python train.py --n_layer=8 --d_model=256 --n_experts=64 --experts_per_token=4 --d_expert=64 --d_shared_expert=0 --activation="swiglu" --moe_layers=[1, 2, 3, 4, 5, 6, 7] --router_score="sigmoid" --normalize_top_k=true --routed_scale=2.5 --balance_loss=0.00019 --balance_bias=true --init_std_router=0.0313 --lr_router=0.000855 --vocab_size=32641 --norm="rmsnorm" --norm_eps=1e-06 --tie_embeddings=true --optimizer="muon_variant" --lr=0.00352 --beta1=0.95 --grad_clip=1.0 --batch_tokens=[32768, 65536, 131072, 262144] --seq_len=512 --train_tokens=355400000 --steps=3577 --dataset="wikipedia_en"
Below are experts of layer 4 (counted from 0) of a mixture-of-experts language model. Rows are named router (the router's row for the expert), gate (a neuron's input weights, with its number), up (a neuron's input weights, with its number) and show model dimensions 0-255. Each number is 128 + 24 x the weight over its row's rms, rounded and kept within 0 to 255. Numbers have three digits each.
After each expert's rows: a language model's description of what the expert responds to. This comes from a sample of Wikipedia text that the model never trained on.

# expert 58
router:124076136148116116121063155154144169121144128151103117096111113112113122129148115127136130085109163078082106164133109138101140127122122130127153127125130130139148117099106126107101112132147160145121083154138132130107117130110155125151137056107140107048201165142143170189124151135117117114079130143144125093123159135144119142148133104112110111107142082138125132126135139140141182121122164093133138123175125117101130108083106144126123174105129117141183150134150096137148074107159143113156159108120118102135109087111086121142127142140100123126098157110120160084111198144139126148156117100125110098128137135157143120142114161129111107122146150097145124150089090106082106146137155135091151127131120131126137148132150113126150111117156110121167126120100108119136180140136102
gate1:100152166133113147151151096133148138113155124108116116088127155107112108154103085095171115157109162132135106139142129135083117120157135138128142135161127117151107114129094132122079138101079166096111159128135150129129144094139129133152090150117136167140151113128139133138128069157136110114124150095117137168131096107125161156131101132114114118137100130131138085147121200136138158109144128146133129135097075139177095158120085141170119150125148159128081126109104177119113193123113098120154137159126161101121118161152126145122121157138125084144120131171109108171117118191184146176118130149153113162136128161129136140145123123093134091103103142132141115132110127110108140115097160110131126162148135117134114112184094157140123133098140143134120151108106051170124129139128148
up1:118146113129152132155144126115134086180099077124113141150106172129127170126147138139152125178135129156138157135088169142152114153172128136070154147093134150106139121137106108139099145114133155136105115172130124089132092120143156148150126147144169154145167141150126168109132170141141154130130166107111123090138124137126126121082148121132119087153091148159166108113107143104080114119117164106118119104098131155138116097155122114163117128127139129079119145132108115159130123154112102143120171136132121131104134095143128160123172072163157116144123135145100129093078138080134151119087126117092090118121155104143115118139189127131134104100122108154099102097143131122165145119159146183175131121157122148084117125127122132145146144129168117173127127154148145162097140192114122
It responds to: Periods after initials in personal names, such as L. B. Caruthers, short first names like Steve, Jim, and letter pieces of rare words.

# expert 57
router:115107142092125171127112099131138130159083111128108163124128145124110098133149108126117139101160195063118136097150134161133135114162121100168093145178158137140145150065110108098100119129144132087095128173148121132126114113143131083092118155090172108096157156145141148140122123137099125141076167151143150110139133085145119132134102161147124082116129127162156113134129110139156148159123157114117083113125116125168084143131131158151111117126099110112142174145139139145168106135148175135171137135114128145130110170138090174140095121125103114150130109152138189114133122122165098147136114100125123101083138138145111102129178120148138090114099146113157112163123126142093120157103122147120121121157126151128088127184154168136144110129144122113115104120119130160110157155163116
gate1:127157163097072159123156104123122126101147135134101087104122128110135106170128086117144121152143156120111099112136138131101095094175139103126104136163157116166117137116152129125082117102101157118110108109145130139144163135128102104132106154111153159167155113141126116144090107165125113107105133093116173130120103159136122139138100146107123150161105109118122097112126202153134132127150108122146120146080082124156088145119114141136111155080132131122108126115124130139114183139099113090091137182131150097095103170152147164136111132123083098136115124147156103150137130174148148169114119170100096129161150145112126189119130120077136119130084134127140087125108122121110151120123149110155123144140095150139108095147117174137136111100139145129131156149110077191105117090148152
up1:117166132115156130129114129133119100145108090149115153143101176138117172135149125120144106178143128126128172144115154133147061094187108095104131152066121156085130120135081140137134143112124166112095097142108124104116118117134117138146133139131167160118136155124107159117110165128155150152141131081096116101113140140096112115111184117126118086129105121141161125115113135114105133099109163115125101087086132143151125098137093124136125094110150141090102126132126130099136131165119124114144148129118132115088151125112137141138173058157144122135107110130095152112102148100144136147063132108081096124122154109148112110136189120127141077097125137156093096087143149113169139099147145180182126135126138143116123125140153138126142117110175118154135118134108156174096135166130120
It responds to: Pronouns, auxiliaries and modals beginning or continuing clauses, such as It, They, is, may, not, can, plus == heading marks and "See also".

# expert 11
router:130129178122164140119111099121132131160098123118100181099101145128163097128116098132103175087142095104150120077140156165110133070128155172102141132143092147160139122111142100107120153113154141098142110118138116169108130126077138115116150115123066092147110132140160135127145137139151165144111184144136150137144131093181171133119116150134093110166119103095144091124134162140154117155121135156123119122136112096147131179132149105070118131119109074104101128115111151110133146124188167144131123148105116131082118093141129126139137143119101091159099135129138114115135162139172086157112136108136116110106118143135127112116094149139120127134099141123137131135126130144113092156107130131119120140148170148150163102113176139161128104091129078104123149074104093151145141160166139
gate1:128132193104112152125133088132152144107172107156131102095148127136125122120118075102152112142123144131107120130147146135091101119122136145129123159162117145161127165129135138132072148100093165129104127126160152115161168112140126135135105139149142178153180122122117154146118112180152133139102134109111148169147104127152136134108116166092117138145122127134111113144103186121134112148142151115186123132084088107154108178110104122127109140127132157149048122103141132113104185115131094117100123144166123121078130156134147163125129140140102092148116140146131118148136126171154133169122138170130106135157144147127136160147133138118145098100084144135128107115121104090095154129103146127128143161130103144112106119175107192118155119114133134123125181141119060180106123100129137
up1:132146130124136128119128122110118111148083110136109154146106169171122150149124141121155127147137136119133164142113160130125071131178113095098127153095128172077117142133101140136121103112111142128115126150114131082136109106110141163166131152136183156133147156116094148110132154104140136160149150084097113072121138142092131110100177115156139104140089127163159122120107152129089111110101160109132111109106131155123136123127130158156106122117131127095107118144121110149153128183107112125124170111149108114107171123134120138127145056150185129110101142142092145130107127103144159111110129101102081101141136097113134125126197157159145089107144135156097122082132144124161166106154138182168122118167129150123133128152156126125153141143165118165126122150121192133124140174098111
It responds to: Closing pieces of proper names and terms before a line break or comma in lists and infoboxes, such as Fellow(ship), Brasil, DS, Hinchin-brook.

# expert 19
router:107100139142117163114160098093132111141129109128130100105100142140098076135107118167132154108148104082110101114146133129152121077116131114127139102125117102145108140130107146138107150126123109112104117147123104152108109118093118122120098144130102099122118150147139117136127139132098148127145119148203148161180105125137113161141114114141103104110142111086115121145180158143146137063140110146087139129149114120129136159130129128074082152074149105156129103186120104103121093138134125119150122184106125087114108120169098117162092140141120118151138112182105115113156149118177117143091174135134130073076138100150110114112096124091155127135087148144163121137112094109098184143147173143106100134115142111128106116093148159113092174155129165147133103116109143125126125145123131
gate0:118144144114104120132118137163096132156137111151125103152104090145154143112072122135157143117114108148120110131146185121161121127177110147166121112164143110132096169107109153115112148138138086114131092161114094133116122141139175113112127146100063127111139161122091161134129140115133171120165170117115111114128143071117185123187129104101145136140136132124125161135136122113149139145117137157149097130154115103129153138133134163130185108105138107140124093132127116167115113116167110120149063141078101161105134150146121140134104119139152126151138140138098096172118149094102135091132132117126103140135121085141148091110126140140170131175117102151123145141119125175117133120133175105109102114140102149137105150103100131132105112130135187182139155150118071111136104059129119
up0:115142140107144083113159164164149137094137101150144173141109111111113077101192101151136128101160138117105147100124117122166148151097144143108082133142098090158088142102156138144120149145145159098148138132098102118156127069104157113094117140122171097128148135144131165097078117111099138138116140133186143112113143135126131130115145120165083123144124154122149160138107112109132126113138085126120094165161122111129159168102124150174110136138158130122151138154172112144103127170146125126079166124090125141071129144136136125093154166130119148117136148152113091132092136157080131099131148109095084132104145136101157114124164106129118091137096087110128170118134087111121149150146095158149107118164122108102121101098122121170132110100101132153135117160115137128112092124123132
It responds to: Possessive 's and determiners before a noun, such as the, his, her, their, this, plus sentence-initial The.

# expert 14
router:099148116127121150144067106141098132127142117140126174102117137136146126145147124113123139119118144131128139097181132127117143133136157128102108078134167102100166137112089107107126181124125162096145086219119199132134144169113110115107081125118093105135150110136141146123074118133115140112066134143152162149123116154091129131143138132118149114163151150121164148106132144109146115115103155133144128113147102121154166120146151148156108112103135127131121120152121138122138114143139139152148094175133124137138085143095157123123124159125118143124111153152118160102111129130141099154074144104138094101138094155114147105106094145178173137137160162136103110122176163077097124120150126131166138136140113134129121146134135090094165140149162131161171109089093168100145138155117162
gate1:117175177103087143125171103167127149075120090125123105112146165106139114132103078118176131156100167142145099135125136127100129107159142156114124146145130124160132125111144127130059118106108143109102142099154108119161151107137139126159136130154132179134158111112110130152111121164114144130097143109097178153141086145124141146116093135101106131149130114110133100118111190140133133105138123125138124132089095125139110152130100114144111141123139165137085155078142142130118161111106118106108125158141133124070113163158141153138094148163103084127121111131122091123131137128151149133116144161123099169149159151136163154116153088086126093117082133115138107127081093132117135139122157110107146134139109165146103095165108158112134137121153159123137168134086069182101135096126149
up1:142129138122135134132116125131134124141061099175144163134078176128123136142146123121138104149121112123153152145101151112143106135162104104072136140117147154102142133110131154129128138118141130128131117156097123110120121107139145144153148133134177142139151145123108172102136165129158152151123135084109113100107165150123142123075167109146115080148098135147165140114103155125099131101134127133126110105072139158161141106115115132138123091099131137114124111139087102126151145164132118121111176090108113108111143128154133162132169052173144122116111123133100137105106098105136128151081138082077127136131132112099100115141173139165151100096126124152113111125152131116159171080120128177160121117189121132109120124140156114126152134106190126171135098145095129167130126200137119
It responds to: Connectives joining words or phrases, mostly and, also or, but, than, rather, not, &, and en dashes in year ranges.

# expert 1
router:119082141122136163174098103072060149143091123130159163149107136156137097166112119156135128115130110080087133121157111162143163129167147114103134137124115152138128106137122100139143130147123117122118102103136135141122112131137136142126113103120087147121165127156096140157127104105133126132113172131162160154130154126117101120127126121127115099133104085132163145116131128132134172125099142137115195111118117117080103161151154156095079146102118149137149116138099137126169144164139125105172120096120147127155110086138104148187125125120108077144110109159131132148095177083150095142111110138155056090097144145139092132114131145129088090156123131154105130135162134095126163138124137141120131111155101163136128080105162139158136090165168118125132126110152127141125169113165115
gate1:123148156128075137144164094144136127108149105118158074118131138126139110159116083129157132180131145136127118089141127139117103117180131124133136119163123122145134131141132130134079116098095167102107118130156137123138159113120123094149101135144153190152187122150126134160131098158124124110111109119119164139128126139112126122146097139101119139122111148121094101102119205156140145145133136142150105150091123135139084120130084121122103145108157147164116097090129137129131166107137098115109118138155137086102129148151114156127124129148101085127120112150129105143159141174139176154138146156125105155180161157142153180141100140094116090128070138158133105103120098109100154110135164115140132136127104162142087125158092147127163120123146158133119151140097053162141146092158162
up1:144129135113170114141103114129123108166110091185135182139102164160130165136135123112153105170150122114142156142131161107167120136172119092096121140090140125114141113128105108125142152119097137116112078147114125087126119135124123137150150148138143149129146161132103142103137163102130147121142130111113104042115147140111131110113138130137119094155102139167158094121137139132088112094093165121130126068089102150107092117133124148160110135094135136108160121163110141149155133173133153134109162135130131105087143125134122152138170103189140148134118113150107146104103152110123141133084121118082121128125155096144113088133186118153165096093108122120103098091150135101156151118164114183164123102175139142115126122134151138145141104132160107160117120150113157172100143164096108
It responds to: Opening parentheses after names or numbers in lists and citations, plus determiners and verbs opening noun phrases, such as (1921), a, was, no.

# expert 28
router:131139150099115160114102092120150191169128165157114159118151120140149123139106177118119118140168110078115096117124111142130135130115170120109116124170109146135154127101110107091105172111115111112128155118100175148103115145096101134099136117134103103114141174141146139099113121148097103151135166162120124130138159122147154128161071127133107081125116110113133155162128174152069146133118188142110152128170070086155111134128167122116157165107127104108109108136158174131148095150149113123138147127120125123097092096123122128138099146112082108134142132128101156135134115134148122136137133115151112052102147123124110134144119161103107150150135177158121136113122114110083178120075116133119123153134144118141116105128195119101141114078143141127120129126138134119166162148129115
gate1:112125171122100146166145094149138151093141123123152108100128150101117109107123083114166118164122157120111116125137141133079107123145138134121114166136136133147138130132135138145055130093068163124098138137186158119152145130129112110165094144129143159161154114109108134133134109187136131126103132104116164142108099153123130105138113152085107133149129099119121127138128195149109140135122120126136109158089086111162097155104096133143098145100137158141089111109090157102103176150088105115115138119154150115107135168136120177133113154111129074143108142158124079149124117163176132165125128190136102134155145146115112140141155116086140096103124141119140116111110112093106152127132152121144108137157108136136096114164069144101133123111127157140136150141136072153097124081141126
up1:146143136114138119128138148112139099186079083155119151140098145139143147142106120126130118150163114114135161155129167134141079122168126115069143143091120171090118151125124154121120142100114124130102084125124127088124080110115148155147111137165172171146155146127118154096149171148135155146146151107129129064126131134104123134126157123142139112137116119151155127123127146122100103119092159102117101099119144126141108114145120130145107107123151112063118116126119123153124140165147112131133178122122140103108162123138113167136161081143177141121100132149092127102109149067135142116104157119061102114137144115134132123135174128150145106090135121118098081086136124118156162102150142196173135104173131131087138126133126133115130146110164112162132109127128169173119138183130113
It responds to: Inner pieces of ordinary words split into syllables, such as mon in hormone, bu in robust, ro in centrosome, often vowel-consonant pairs.

# expert 38
router:145101101140128130111114121153114132161108125112116151123100173140104126126127124149166134100125152117089157116124092156074126095154144141143086118160112136118160161100145098091160095141134116152125151116162110105090095097063163104115114103116092111083151106109141123121138148141115135132130131145149156136121105125130133197142152121128136103155087100157173099104162170116157135159131116103088124099146127163088140098167165112110092143126144143129145148108145114119141126113108090138159098138130135085145155124118084122133080129118112109128121080127146139126104135159146166113095130093145125139088118101165133130134156143126075101159141130103122109119119103108107122154137127118113086143199115091170153097150152164142146143100158130131123116146138145131183159143106101
gate0:138147161108132101110114148171108113132147109132132124148090105133113122124069108135155142120126105150112084148120188125146143149199152131156110117152145135149108128133105125129109151140133129143117091149101125131129103115128173088095145134103068124113110157147110161106110131123104143095131164138132106129119136095111154112183103134137124146140160132116158151114126105113104135156121139157141099162146085088134163161123150165112185119104111137147146101122144088153104125130192109106154084125110092185116131149145104125123121161139167140123149143160124106157099140110130122101126176125160114132136106094139134089106124118119157149160124114106100138164117087173124113139123154117115122159130092123127106155150115102133104108124125124150117169136090072131124109041103110
up0:137131129120136111109140147126145136081182077157122164118124108089108085130175106135143103111149155096125137119140084108143160143096129150135082127130100077155117108119146114152113150162112163113157126130110107134125134079120149110089115128137150101097142157153123183107123102147091142129110142157184139084107140110122158140116142140148108118141127153143152163123121126124128133101141077156116099159170103127119155149092137132186128135141161109138143122134168161154114113139156152143078145111089124136074129141123159123108139170119137124122133144135117080130141160147077162083135146120152075113118147101088135094115153102127128073159110094125134187123135141130122140163141109123161115103162108104118108126117112122183142114085110156161106130147134109132112116106136131
It responds to: Given names starting a person's name in lists, tables and prose, like John, Michael, David, plus pronouns he and she.